{"n_layer": 8, "d_model": 384, "n_experts": 256, "experts_per_token": 8, "d_expert": 96, "d_shared_expert": 128, "activation": "geglu", "moe_layers": [0, 1, 2, 3, 4, 5, 6, 7], "router_score": "softmax", "normalize_top_k": true, "routed_scale": 1.0, "balance_loss": 0.000237, "balance_bias": true, "shared_expert_gate": true, "init_std_router": 0.00821, "lr_router": 0.0015, "n_head": 9, "n_kv_head": 9, "head_dim": 64, "vocab_size": 50257, "norm": "rmsnorm", "norm_place": "peri", "norm_eps": 1e-06, "positions": "rope", "rope_base": 10000.0, "rope_fraction": 1.0, "qk_norm": false, "attn_scale": 0.125, "tie_embeddings": true, "parallel_block": false, "extras": ["capped logits"], "init": "uniform", "init_std_qkv": 0.0436, "init_std_o": 0.0109, "init_std_up": 0.0436, "init_std_down": 0.0109, "optimizer": "muon_variant", "lr": 0.00551, "lr_mult_up": 0.772, "lr_mult_down": 0.7, "beta1": 0.93, "lr_head": 0.0148, "grad_clip": 0.5, "warmup_steps": 200, "schedule": "wsd", "decay_fraction": 1.0, "decay_shape": "linear", "final_lr_fraction": 0.0, "batch_tokens": [65536, 131072, 262144], "seq_len": 512, "doc_mask": true, "train_tokens": 1045000000, "steps": 8253, "dataset": "wikipedia_en"}
Below are experts of layer 4 (counted from 0) of a mixture-of-experts language model. Rows are named router (the router's row for the expert), gate (a neuron's input weights, with its number), up (a neuron's input weights, with its number), down (a neuron's output weights, with its number) and show model dimensions 96-143. Each number is 128 + 32 x the weight over its row's rms, rounded and kept within 0 to 255. Numbers have three digits each.
Before each expert's rows: "mostly gets" lists some tokens that are sent to it at least half of the time; "raises" lists some tokens whose logits its average output raises strongly, later layers aside. This comes from a sample of Wikipedia text that the model never trained on.

# expert 234
mostly gets: "During", " During", "On", "In", " until", "Since"
raises: " 2021.", " 2003.", " 2018.", " 2013.", " 2000.", " 2019."
router:135138099147100105135138151108161178158103126110160194148121170191182147136078111134151164113117148151147141168107086115138102104119066097103110
gate0:105172065119132175153098148153077124176113100121066143128136190099120091157100133119197070165133169140056121121144133114174061085143115094101089
up0:135090122129065099055149148146187101135127123158132072158076054110168134151164118126097105121153079125104132107113182093124089151062200087137152
down0:162087152149088155089147116193091150181092149179161083122109133112132078167081090100095137118191097156070150136091165140151151134141138138150107
gate1:093100169141145083117125155044138092106128131098108056091103095107109103147149094116154129084132164109078130088181185148122157155129136115188139
up1:089096150052083076162075123119103115099111103100176127156120144132183147100118114122143120090145130068192111151119072148157113159123188165113188
down1:128091042138131091054197147110131136130132097141152139115115160112139131137095109123182149059128176100094127153191131140101148162092134121115131
gate2:114116096073122131156092136191141183149138089183171197117094129171062121152102159194116099180166164105148099145093158156153115143160102217167120
up2:064160124176138127125092074085139074109125132125101089123148132124145137102186126106130100055112136146086077078149135147140113159143171146142098
down2:114125101133065153141145121141062138127084151143133141093094091125139130156101128155090122134191124126174150126175088137072157131121081097102143
gate3:200134119118085154051138185115177151144159190094134148119091116165109093045074156153127156144105096107081157141121134155129110173177177099078051
up3:126139102148144089186149056180084080132146103141095135175149157096104133174152150112129165217116105118143130089128157100132124091103124133118114
down3:155086115095142171083119121103168100165195125135116133112098147116158085174155149122138173156127105142136087097165135190097123183149167096168113

# expert 40
mostly gets: " Democratic", " Chinese", " Liberal", " Soviet", " Italian", " military"
raises: "'s", "-d", "-A", "-in", "-r", "-W"
router:120104168135116162127072108119093115139146108117179115167159095180132134121130091156120125175144110057124159131146123109174163103174111133083151
gate0:184186173148137102132140098134187149152149113064145090164189105130116106106124120194054074115157126085128095169118147132125126101130088139154160
up0:098109089146129082153114147107096093164074154170088103113119118081100080128097137161162166152119151140157162088148133115101153125077156102129135
down0:132124128094138123123127157152122133090149115124113153110119086101163136149128202090144089166140140170111159151081085123097162141116120120122148
gate1:160100135071099131159087159073117104210091139154131106175164096094174116142101101106121159098135079163172090155140108112139098182153152140121142
up1:115101114155205132159066134127124141172110147092123179184093133122131130106113108142139155062133120088122145105168105154117136126122103116105188
down1:058137152133142158143127150139156156096078139181140107121090092142170153159113170085205198089138079152114111120087086124071100133117151077094149
gate2:120129073124127138102142090095128119147118089131080076118148200166159189098073202172137160164156129160140158169085104090126121204164168105220115
up2:129201155151151124167164105125186170162132153099158108105128107100115123069125063125139091100159092081118094189097116129130152106088159169101143
down2:113160172127129148120128133107094183172068075136130125093125126096103111066150142094107124146146079091087071131152100161115165092145162157117118
gate3:189121156134090163106120133146144137124130134153184108143187120155138084094178120098132121153118139071072147086130177162138116062142103103087162
up3:159085146134100083176204113173203126155183129150107175085105134165135194128163146134125114155124095177093152112096136087151130153104186153144094
down3:151114139078141132127094123170169100061142115103131156123205063148122154138172096159109110153164107161204153119092144137142175163096151080087129

# expert 23
mostly gets: " foreign", " various", " social", " Polish", " contemporary", " Jewish"
raises: " and", " us", " m"
router:133091118144108163155061149098093099125114142146207105150170135174198173101103134142132163155173123084121120159172078095172119140129149113104126
gate0:089086168159201148057111155092097128063163219133113153147124193131134093178091118073109173161104163120093109114123102145120153160139222098129138
up0:127118176121121185102093151048085124106117211103128168103086149136101108128121159122151193167154180129076156124143145121098097147161172108178136
down0:126158090168131127209166077161102121154190197116120068150116122065083144223144102066121078164148142128139156097130100103163122098134120159097121
gate1:091161109113169182144122122140150184127058097199041128146159158105089105129120149124125139136192102123098119092088135156067157113121121081119092
up1:103114105115036081131142152119139105158213119119188135127133128128113185176135112129125100084080171156102156142162135095133129149137099116142123
down1:141137120078114152084182148164139148159167097145140127185178103071127125138124130128135156113104121167130113162129083067113129123142087071133142
gate2:172167124108119117115099160090150179102153108066113118115143131151169168036121167116174085095161168099098140105155138121129167111122142094154144
up2:137164100064170144154171110085128135132131071152178146107149184160142127140174093076160149145161133162109114141171112104080182138119115094114113
down2:173076132164160153089135112107095105106153128137147168181118086178080138195158139115123121132146149143153134083123123133054133144192154150085166
gate3:102127109112126130107076173148142121138123097172149176137109120176159139178127179051138109154102133116125078073148055137106113145142155133168055
up3:146186148149146123129115103100128164095151136200133123136114097127090133151131113158145108092083139112112125096155068152086051148105118103123085
down3:145166119068083132099141171153062168161131108158093105158051174115125130146143155124111054123159096125136192121131157169151083135132119113159135

# expert 70
mostly gets: " between", " across", " around", " near", " visited", " connecting"
raises: " the", " a", " an", " two", " both", " one"
router:110154099118100113169172181142198105142145096110129117073147140161149127152149116083207092095116131130085134125149141121147127123128172118070154
gate0:106196152132156122121143177173146171145147100168172116064094176115133126149151122115152087127088098110082169125151141159114161096079079130142109
up0:172099171130119088128135060184092131120139155115110116107096194141089102151142121089094099111153092167212105111099109109135124120174176115112120
down0:121097134096123092184123133101113143170129120169138145126161160144177100086117085158114173105156172144096122136132150138098153145156135120070161
gate1:113087148128081091107129188062129101173150109150105091166165196164134121088128107138079129179181091067123120182118127154140118138162151143065165
up1:090142128108064137193179125168112152164130180140121191118096104105088054173168088126131155155172169133190101189134129121147143111140134166150068
down1:136114075104111103140201128146118149093142163139107134135168086224115200173161075144150158131148082107157120074128200160103180082129110121190029
gate2:155077193122125107188136107116143097194156143149131153144146103128131129147138113166144148086126118119154179090167124044091155169125126103142148
up2:087116111134162124160131167046095123159115148100152169086170177168121189124167139177091167096123125098159125126151147077145177123120123070071128
down2:106094117106144155133144138158108157122184171163117136115192097146084179160135108089112090120138175118139163100155123197141123133176086129143128
gate3:161193076095158115152087134098138083164112209121121174098101136158150103136142148100094094162196119189122118105124143169041124080085109116169092
up3:135151164103105184139113146127158101093097107076118146094097078099145094190112130102131117106074108117145134167133162097124121160184153117138101
down3:119148132099153140108169141092124133149131103130169110128096122101156138116138163130176163075106153125140148113194128143178098200144090072146138

# expert 66
mostly gets: " two", " three", " four", " 34", " 20", " five"
raises: "-year", "3.", "7.", "9.", "6.", "–20"
router:123101139141130143130140133142088134190128064114137163179074100175162108088136106128101142128158118164121123200108082102145107111171118089130110
gate0:120108138100108091146142147198086174109156121086134109154098162108079220160136114135168093160129113159106150085074136096076153117130144156161095
up0:125074169101154131132141070132201066092164142129141105152188083143155104124031111094087142139111092110099104141141156162173147167115076100186167
down0:165115098150147122116095110107139151095153139099143160206202047101101122126079107136129117173039140133172108166118156136128134133116101101181125
gate1:161155131123116185129134189143194175124149111090134092141094067154135170122092108141094136109084147098086154208139166138115153104168123150143087
up1:112114102132137146109176071126059106123129153163086116127108143138145121122167159137110141156171118114153154073109116106062145092168155091125114
down1:114139154106142141117121141175231154140106126144171087109145120114100091137174065123163125123166169099127120064161166135126131121134141160165128
gate2:133127115094136121107131181180077154100199070158107157199123161101152123120115101088121110100046090109140112103074156126096148126126086143163089
up2:148114089100125081107156135130127109166144123215140124134163152123112097065139076156165110096071103098101157089095137108072134120138133131152063
down2:131115090141101102059191143087148082137073094096141090117220136149184118155142110118196122117171144088154100149133129142170148133152113125123107
gate3:160092108078167130155125087143061078146088106120119135140100122060118148115086109169139102107157107147038192111119071107093085115108114150174146
up3:137162153157149117159113093154174131140119126144169145115131143105151120182133082122131110146120096119158131176138136157100162084153120189130128
down3:139150147139107133083144109110163118076136151187124134161088125122125174129123124133138190125139097104145112128190112171113166130133145153128080

# expert 109
mostly gets: " 69", " 65", " 39", " 34", " 37", " 42"
raises: ".2", "im", ".3", ".1"
router:088130149111117105132138094138113115160148121124091172144088069123109127102114125124098116111166101146144096135086103112127137109143079107196115
gate0:209120139057096142115085094134156147135141146141101155117135080150144109160153128141125158142191114127127084105099141136100186151167172123172134
up0:154093101105173138149160114184138150158104139153112148152101078150081105149170084122170132150139135090159140093108082157102186164136113154110140
down0:061146132103074182133154157132116138105092125108120121151096112120161145125168179159121158157144204117101183128140093077121132164112179102154067
gate1:078109156143108148117147178153085145137212146109105134108206172120128093115148158177125143148149167124108145158102107130185097185103145119133136
up1:088187120141145134119166149116095160152161184166103091112116117094087172091134135166142158123074095102187140065143135111088128109103132126112079
down1:144154166154109110174132123114094090070072112136086093193131117181085096087137109063112102143160093064153120101106131121171144135102131104124122
gate2:108112186108075059109084089176115113147120162151123112160085114102056047114119101094119131123119153168120098131191135130126102137176092164156144
up2:112157123160121067117176145137147182153131152095133097141147117113169085080084097123179178059111120100134052171071103127128211101069139092146149
down2:122077092117109146093081139126069136101111072129102098102095122139133133131116113146115199122094134182102162064060092156103105173106107130133145
gate3:128159125083110159077121173187135104076146113171171096127077132071138082119096135108108149067063135155140139119124116076140175129178148150060175
up3:137168139187200115163092148108132123111185137103114197140159139191107150191166169166112175187171157090139108102106110187166075114144120153137129
down3:099102166153187166149151179086155131114123099138171094124047154150069137111141157136069139143172096082159183099143198190137070154140114020100113

# expert 231
mostly gets: " (196", " (197", " (18", " (189", " (199", "–197"
raises: "–200", ").", "),", "–201"
router:129097126114125071191123144161139139133124095059095117095105158164139132120109112124149099133145143145145157065110107100100170147095090116160149
gate0:092106123186073135103127091176165112087145098134143118060177130129104161096160104115131125155109122131132157124153124166109112138069093113163154
up0:141116127143171154098199143159105160142141145128138166068117146085159116132096182145212130163081124140101110088111128205160091076135135154125180
down0:123140134158118148142064145151125115100139104113131091081191121121165157088127166117100094091160179079119101111145156113115078186179146164162110
gate1:157122152147159134091134084088174140104171121110109074158076153109098125130108117122089130112141122143120114113098165101150173129112180112181152
up1:170103105131093142135100101157064106131099127080100083084052172157145103121151154151118163179142130107049116110180063112162113130076118155087077
down1:162170095118062117131116128130133125156119109138124124119113206185111178195143125151128141132175136113116118124145151110135128099139113145072091
gate2:133111103167151089142178160130174149106152183098108120181173160157153100150090122099121113157164113154167144161156113211133113086135075106136100
up2:138152194167175147141112102197120201146164068128100126154105122146090182094194128145121189125151089111112123115091136154153087114177043167152141
down2:154113121161158101146092165090125149130112190119144114081119148125143046135062118151112091148133185190161109122150143128188127091118134160109119
gate3:118120107085093148130128134169140133135115152086153094150149109159135122092070083171156125094156156119120121123129164096140119141126081111129197
up3:109138086166124112108071067158135079094144135065153132126117174134132152139119106159111142114147165137142166140102122190184102161085115070171127
down3:139095103140048122146123069194109128196079105059131143177127072105107088125159148113085090133132184131106097094118156095201141129091182141119090

# expert 86
mostly gets: " can", " would", " will", " could", " may", " must"
raises: " be", " come", " mark", " become", " qualify", " begin"
router:088104108145181153140066136163202098101131115044139119099060162093143122168117108126114166123174119155101158143124106147129076151130144091160132
gate0:108071152137131132155101174112157210093166140176155062164110116143110170088122128126105103135125131079089173119072077098125103099156097215130127
up0:141148101161131126122072112143092162105102095066164122177124097112189175130104137190139134157149149112146159140125117104107067159088109113144215
down0:155093134111135109123087168118110132118119146083106100155221159097143116119131150110129092125102109077178089113126203136181112157127143176156156
gate1:125140159154105148067112129109154180098165119141129156126135142109097208148097134079141109141097120172178095147145163077079201183114107164121118
up1:178126134130090083085117148139104148081129132161155165183133210100075149092106113136112081162059138161154107127172087093080109163104069148102178
down1:168173158147100104054152135137135113095098188079168057147138095090097190120110116174113095133144135123125142163114122220146146131092090165153073
gate2:096122122116156094130154138152119100136191125092114124050087145171148075181169064122133120166194115095128206147144132143112121093184094103106098
up2:114167169166134083149146133158151176139039132148156109122141136115059150102153123092133126123107132091140170131094147157109118113065145126108067
down2:151129176145149169143189143112119091080107107095111151153114151169102167149153127187107153168168143121118094118130053116134135118138063134137083
gate3:155162103126129140154185089101128127124153156086108124140139167095156161135142104100064081166123173146100085156092076163151081132088142118106122
up3:126102136160097121120089078123131108096169173111078123118121167094159152150171061072129112107118116152101117179137110175181114117089115177168161
down3:177140110066116149172178160127144065129130049102082206169134150107133159180102141120115128094120161107155145134150168114069125091155099122148144

# expert 55
mostly gets: " much", " large", " more", " very", " most", " less"
raises: " than", " and", " in", " as", " on", " enough"
router:168154142118115113160152157112119091177127212178170190190112116145143173152127097137130143177144116137114063088122134103168140095120152099102103
gate0:182180073082094086100170144189178091063126139112119159186139161128170102116138124124149123159196064129089106101164131162112162152166151101119146
up0:094159122116123100115158154096169118067132134174145164146148140157138116147170169159155122160161096091105143148108185138149131094130154149115111
down0:109090156139139120116128136101184101143097100158133138072159101164127104073144168217145105131160123167074154155183160133111098143193138106097137
gate1:091118101126165128097120128171172125113136160146164207109148187025207079138085107131057174133058163108143133166170129155094146097125112089103129
up1:112118162059079111119150145128139112124169064090088096142178099139158135115120091100163076157223097150107101169060160102127118155185096180155154
down1:072107114143084121160181096155099157124085142164122170103147178098088204116074143162152102154127125159098093085126076179095072084157137132152124
gate2:189152080085178195060171138082128148156222143103099180166119153059155075115116127170117113151085074135121120126125145190079139124164132123082138
up2:059161160123105117138156166160133071191087135166151074138119142163169158162137146118052150110177218140174090157130147152159165139087145127140133
down2:094099170146082074149139145141104171111149200149130122126132196153104121135176119099110106104147122134100150127127122131118143123140084143119121
gate3:095170116096203128158121159092139155131218098157152177117123115138168135178115104112143143158200183092052171069116143061137123093098153150136141
up3:151094094121075150082142107179124135104106107089095088157135141160116106092145144129112082087088105146071157190187131181128152055155094111093086
down3:091111092116153152201143102115145137176188127113153088136096122126095129146129106139184093106102139114166171170122131133146122129155149105147106

# expert 141
mostly gets: " Each", " each", " $\\", " respective", " upper", " contestant"
raises: " original", " latter", " same", " rest", " other", " remaining"
router:109101121112145146180141163082115156158164141046111165177067116113093107080185117136186121080152088151132131120097093102159171127165127169085105
gate0:080089169160071145145103102171132121050114082103163102150134087148098152104182133130125150130134181156166082074085128104131173120115135143113107
up0:098075148135128129103133074127099099082097031099158104072184079125151149081160103115114205157123069201169165129095174097088120116106169074134131
down0:155125105163172130115146166145134109115137090149105152149056119134172122123127092089080146109116035122117106133104047120106169127103150114098123
gate1:148142152130140091192159181115085156159166084128169132092102153075131123067105111166121124095121123150113118115110102157150138147118139115164105
up1:095194123087169100137136157097102094104145215109105091111140117118132131130107192137099122146137109098133164071104078131092100103165085119091122
down1:081145089165107103125111078090115093180106117149141147146148125155166132141141119096135131091181123147180121138123155110126097083105121095075122
gate2:094121136118203076164187113130147141176110071072113076145116130071073089145128139145122082092170031116151130119144056111079182120143129132074147
up2:124171175091114104105104087083082153076116132163151112115146110094155180110125162122083118147119143083090163136112194126140118125107139084119138
down2:090148118196105125133128137143075172094117085125122170087165126111103154158135165187103132123129112140165123094185115136150094122114083126149121
gate3:135101147137144137133064108089109114149136114148137147114153129120101121152129150091176106126116092152133142109192128100154144088141101134130109
up3:103131089133108070084119161118154181153152097146154134130130092133150122122096102144081165121127122155136131119072131074131085140108179096090158
down3:085080145174100107078119108110107114134114150091123132134130165094145176128131146150141132119116108102126119115148098141127085141159135173139096

# expert 46
mostly gets: " his", " their", " her", "i's", " its", "o's"
raises: " own", " final", " main"
router:114146161180126167133146144105115124179169171168135128179147077134137120107116179179133160148120171150119117177140090153163182158072071102088071
gate0:101111112142114151089102130082132144127206139105105094040161109121126112082120111087114166169172170051120087151150121116108131133155078175125172
up0:147151157077143105154124102153148154106094108119149114173125168109128159133087126113171062074128137175182120147083115156126158174113129094136094
down0:121180101107190173123184094128092161163086126132147101081086186086137142121165178162167146130167195128145113120136082113127123107138158147122145
gate1:127166092160120096091107126074103143114097094089116134097146156082156158185140107087184155138161203154142188134167140164115112190109139150166079
up1:076183127102110151070152109080124134143110193143128098101093160093144109166128115090132150099161167146122145159143104157096106167167176128117073
down1:115180153137148176055103081144096115201176146155111238132143026096106171127159129159107144090153076116081088148128117155119142108140127164104146
gate2:094149156089142078140220154171151154184137116103159134089170102094122112125091150136144123053105129119131027145105152140150091119125185115182134
up2:159193176121143156136161165120143147110152164094126134148179131098116116115104079170163101070087113124123051132133154110107087133117185114128133
down2:113112175062162069172119192128145146135132157117069066108078122054074124127169122133173140156127170154111129148200110194107123137086190110114080
gate3:028112137116126157111166097112118142114138140129101112175114094115132140135138099131075203142148136138116149199158097110147193142068127162057087
up3:131082106092079100164171143111141101074148144146105191108136120162123095121093091128142123111159140093121168102127148133091155143156119126100197
down3:144130109118160129159150081094111145124096112107121150161151171115103098159065156083163065102117156112195126193175092136120134142125139085162160

# expert 37
mostly gets: " During", "In", "After", "During", " After", "On"
raises: " the", " their", " this", " his", " its", " a"
router:135122128128092165146154115102146083138132185140130143107091126176088153168068102086137136095122150189113135153136159147172116116106089140051087
gate0:158151156109175095152144101113161168142150135137109140168175164109102140087014157161147179115128145126070142074126071155104136134175136089064123
up0:129102106129062106121133115096159107121138183134168145167092091120084057121178127145151122107151111121158087096146087153095128107151143109143160
down0:203076159086088126101100177177147169131088153139108118162164079126088164140141066111131118166131145116106152148115126082131100135138117130057111
gate1:168110123142113164127154102156104114033078057101118169155142100131186158121065118123123148127111071118164132119185119214155108142150169154086054
up1:099142087122148112162142136166131132147140116125149132121158109165127166150160113099138153111128113086102123120146156141157118166142171193095099
down1:125149125116195108061143110105119144128078133121102087079115115105142158080122163113094147111120095100095145104156184158122144176106122180081122
gate2:186147164138149141125078058117098151151147060137099156131184171065034110080105157142085152122127098162115119081184121113091152099186154100160102
up2:139168122201135120168097083112113103099145136130105121114168184104066092112102128099064138152129102156103158113153119086125130157207154089150122
down2:100113155134195149119096181096087121084160146087095153121104094125173137217109175143146177142125120125148123195125095096135131148155144148092185
gate3:136147104086154065134123125205101114205123150104107154123094174109121194190140078098122110108145060162137170068072192109095112125139134158096134
up3:088118122197142156158098125152086137161119181183103159086117090179136124153154175164115180145156114116123141147152091058227159098139103087058149
down3:109157126174134111160117160094161149170174101162144152121135164201079150170146147132128105124122115128120132060111121174150157115094083191091138

# expert 95
mostly gets: " World", " National", " European", " British", " Great", " International"
raises: " Day", " Gen", " Me", " Song"
router:150100115144134079176110178113071071148157068040195063138148114154097151084109155179097218146137124066121114116083149094166131133148146094096146
gate0:113138105037132177091081082136142110160145108148143156140121105155153139169129146166113099136104084083130091121109137127135141140104145108132149
up0:109129118140118109100163165143111089163169152149112124119139113154075141147111146057138130160160099175111175156166155110121135136110073142145161
down0:151120171131138093111255181162156120165158157114080134142122111168136084139153111106112189174137167119154148135125117153178125125138118076114161
gate1:141119172111061140144160076143141159205104153147090192108142074114120124112110086132075178139142181147108143123140132141128137063198092115119116
up1:116165129088133154188157103167152154168093120120104116100136120090133159179093093162108139168117131082147120149074161117150143106138119106128094
down1:081162124178098094111170108150125129115112102106110123123147095142100175161156134217110136086097172130126114149119123134149127113117146173101134
gate2:159105100125125086184139084135143120095156116114163062113105152148113115115189064164175152072130136174075155122056118065071087113116160112093144
up2:138102117129085130065069129188199146142172135134117080127122154138108157073075122154130094164116096109206153137181106143175119146129133149160151
down2:183149158114120139144116131146146153116182166139139071116074068127173078126128070127124070142088113169161143101112154127216154126169114140130117
gate3:137166113161130126150189111089102196143049168147152145219122125152128166127127138138079176121137155092148152112142129088140151172078112128135149
up3:057135142073134132123131141142158156108029115086112118085143111166108156108161144139118059137146164112138127133167156139078116181052094115117135
down3:062049080136180117092099142162135140147103152102175145145124124124130178143112076144157148163109114155187146192156111074132128136148110089125072

# expert 87
mostly gets: " For", "For", " (for", " for", " during", " v."
raises: " the", " each", " which", " whom"
router:189122078139098146104122124108124131124135130116120113119145115165066096163068168096138119108097157189111141117090127130114103124132090119082140
gate0:111139136076134162078225088106135071100138104155093120152122075134165091159169122111103139181117112160161105114090134134161156120038136141072090
up0:111051066213163092189101163126147125115119147122197155081093198105092185122106138150103126123121184125116109084132125121052123114145139072151159
down0:090136107126129112126134132122202132143147076118159113123089138127097111121104114154146106137111156128154210163155211170118119113077069070132039
gate1:175174128127158089175073169124064116149093193086114168108147104125152153062110141080129136106161058167102096105078136165117168096113165169139123
up1:138125145119097085113074145116110136137107105134146174125117054092108170172146146088128096140151092105129148136119131156115089164175156162178137
down1:141139121129144115125092137134138109082117129157121132065119146121160136138100147088143176100093102096070088182143123137090181124164110130130053
gate2:157146067114144085139122146136166152152139104136142154110137179108088167098145127155126133159117126134099110162151081048111190109090065089062129
up2:169132188131185106053120111094121182119171132126119135100142097100110085088105116145147157148149129173157163094142112173126099139167160115127166
down2:181122152105097123145118140144131147142092152168125148103112085166158130193094209126063153144098101092091111121104061106089084157115117143126100
gate3:175131109073110135174129140196163138102090118118150135089109102109152144049167132141086118129192144150142147134140186074093165149152159090163152
up3:140071122099129198116114115075136095096136045123125076129136138090142099174123140120136077114157101122122071069143077102134151203130138129151093
down3:067166130154167049152171138159141198123115106131136083114099093086105101057128076137107112117148126132144111098077106161129137125117130094194125

# expert 207
mostly gets: " despite", " regarding", " causing", " Despite", " avoid", " prevent"
raises: " the", " their", " a", " its", " an", " his"
router:114116111093103135169176141084184128129151112202148130121139131189127151143126138125161178101099099122081131128160101140125106107114074119051168
gate0:108085133118103135124102130106081202170087169187112083109144147138134106087085153125175153128136188156122175182085044106066155152117064102205119
up0:175100103151139056155103200181163111158129085075154155128069119123135135165132122118094114150105108115078111098157165139138113080136200135101149
down0:148100068116162124115073091112128088147142097100136199171126104118179150130146134115112170142147146157085121136137171150159155144101159118154101
gate1:102100076167208099060187175091162134119125116173092127139130135124081113145126107166162138110152122199153124131149150132131101139149163154129104
up1:145112126100109103082172147130134110144129134189119138112120111115087161106103120130148102135160141190133156142129122132120080086148142090132070
down1:080101188107158084077159128137138096144085170102127125183176096098143110115127152131129114156128125098109126119129120082136086215141172059147132
gate2:139126074153121161108125089107205108111102153113142097138093166159151107209102135127153150108091121096068154105148129162094100108113136182071107
up2:124183137095116122091149122107075153110154126150133111155173138095122105093165123111146080160166163152132128099146101062193143096162106084153123
down2:159205147095127150122083104056113109050122102191155170112071103100090109115154130101146147105071138148114150138112163114117187154132093097157123
gate3:121129141144096057162148131170132122163151166094103115105200171137095117106141146104148160070151123099190122088093141183109134110107140110141180
up3:155128088116163109126086158078113121088129121165154113116099184105162166110135139157180091128135101139082092108124081079171095160131120072110120
down3:149125116145158149081111153105135122178124066124130171155081168089198154139113183087176180108176179122128189148139127126168127119079140120209150

# expert 113
mostly gets: " band's", " film's", " the", " original", "o's", " this"
raises: " latter", " same", " rest"
router:100112062128138180130125113059161114120183160104128150159169075184120099135077159141110170132130101098126183153115053178172097130119145078070128
gate0:105142119188100170156084163116110113127100181163151099090138079188102115110134201201147119141142150119112102160096110112084082117118113120095110
up0:153166169129117120124136129131140094173172087162109213146205135050145143066154108121143129138155153152131139103144131122107099097089089088174080
down0:073160134163129123134147136115094146132061109118181118130042155143130189119106118097119156136170156079099110132121164173078096108091157135155141
gate1:185149136097126159123169147104115115170141110153145145150140101121136115168105151174099129133105038157077160137157162121102127133136157179094071
up1:074127173085068128147151139093136122170134116142114174095133101148140169164116103115160191176141132159084179120148169176158141106170139086135123
down1:177102124135116069125102163130179153122135103119114136159083094107171102129151102127150151116177210143168124095106097128137075152137087128052134
gate2:150128181181165128104171115124107165103095097106145164148228123077111079120095197084082095149132115119103151155110121179118122140105156128083133
up2:102141134201151091110115101077095172056098093086114150101131131113177060148137143083117081144209150094125082100062148162136023239123085126159098
down2:154094107098166145130149116126123117153112094125114125140085126101089140137104146135113183192120101120101113119171126054137161146106090184099091
gate3:130169114099116153129111187153133155140121205077120116154105146190178097117135125075128155085128167112112087123127137129112150126189062159074131
up3:123135119098108110153191100173159130125083089132167121049133144088117170118127148149124159135170138125108191111080098115101145150165158103172171
down3:122212130093130183087080115174094065124121121150122113119121112173127096079175144144100099149147099123067131169165131166086098154125105142119097

# expert 252
mostly gets: " some", " many", " several", " various", " any", " few"
raises: " of", " types", " other", " parts", " non", " cases"
router:112173155122100103139168119133101103176119099210171140140115104180125079170102132063155113095147139146107105174126078140138099134129181101107103
gate0:148136129111081114138099177196139106117086172118140180151156118103128122129131094047117166102176183243077141136100114139109134193109095120135190
up0:149093109117128111117135131144098101165076128142193147149127112115111139139099135112102125102111104117171148106109137140151110163105116178153071
down0:107159139185154159149095231124127084095155166108107174172158115148166095122075107128209145189092082093193122133043128153154135100170080120116087
gate1:078154103119107120213125086142128128095117127109130125059149129180097085132167107131110195117156155172089103113137078197145141122130132160127142
up1:162145127158208071096152149159125119081142094118078187129122125149117156102181133146104105117084153085153127102149176092142092134104110068197081
down1:083124124132125136092136115110102107126089115127179119118153124137099106070181100111093047116128071088116115124151111114131158142156147147144075
gate2:183115097098111135082146145147149116173174174149170101114121196104173108163114113065135113097084151091055123142224193224123125166078170151160142
up2:167125151115133131104101141172131069140105133156172133098129102127136105104098150103116076154118164113071109105093110127147163116100082107131197
down2:118120146158137147103112149139143128116092103114060115150138084134122131096086163115102113183179138116156138080131144089107149099177147084176127
gate3:172129106190059111103097099124139181148128117112159124108136116163131077167177115155152141130129080179035101114106118096178115100151137124097088
up3:049140135166094132125140104114150117106140131181080132116144149127099167169141118172093101133094131166084142110124088172127123121161131113116170
down3:130162134125123153120089106127113143139140125126146135136109079123152137149128210111109132112130164120096143143145186195128133140109046122093102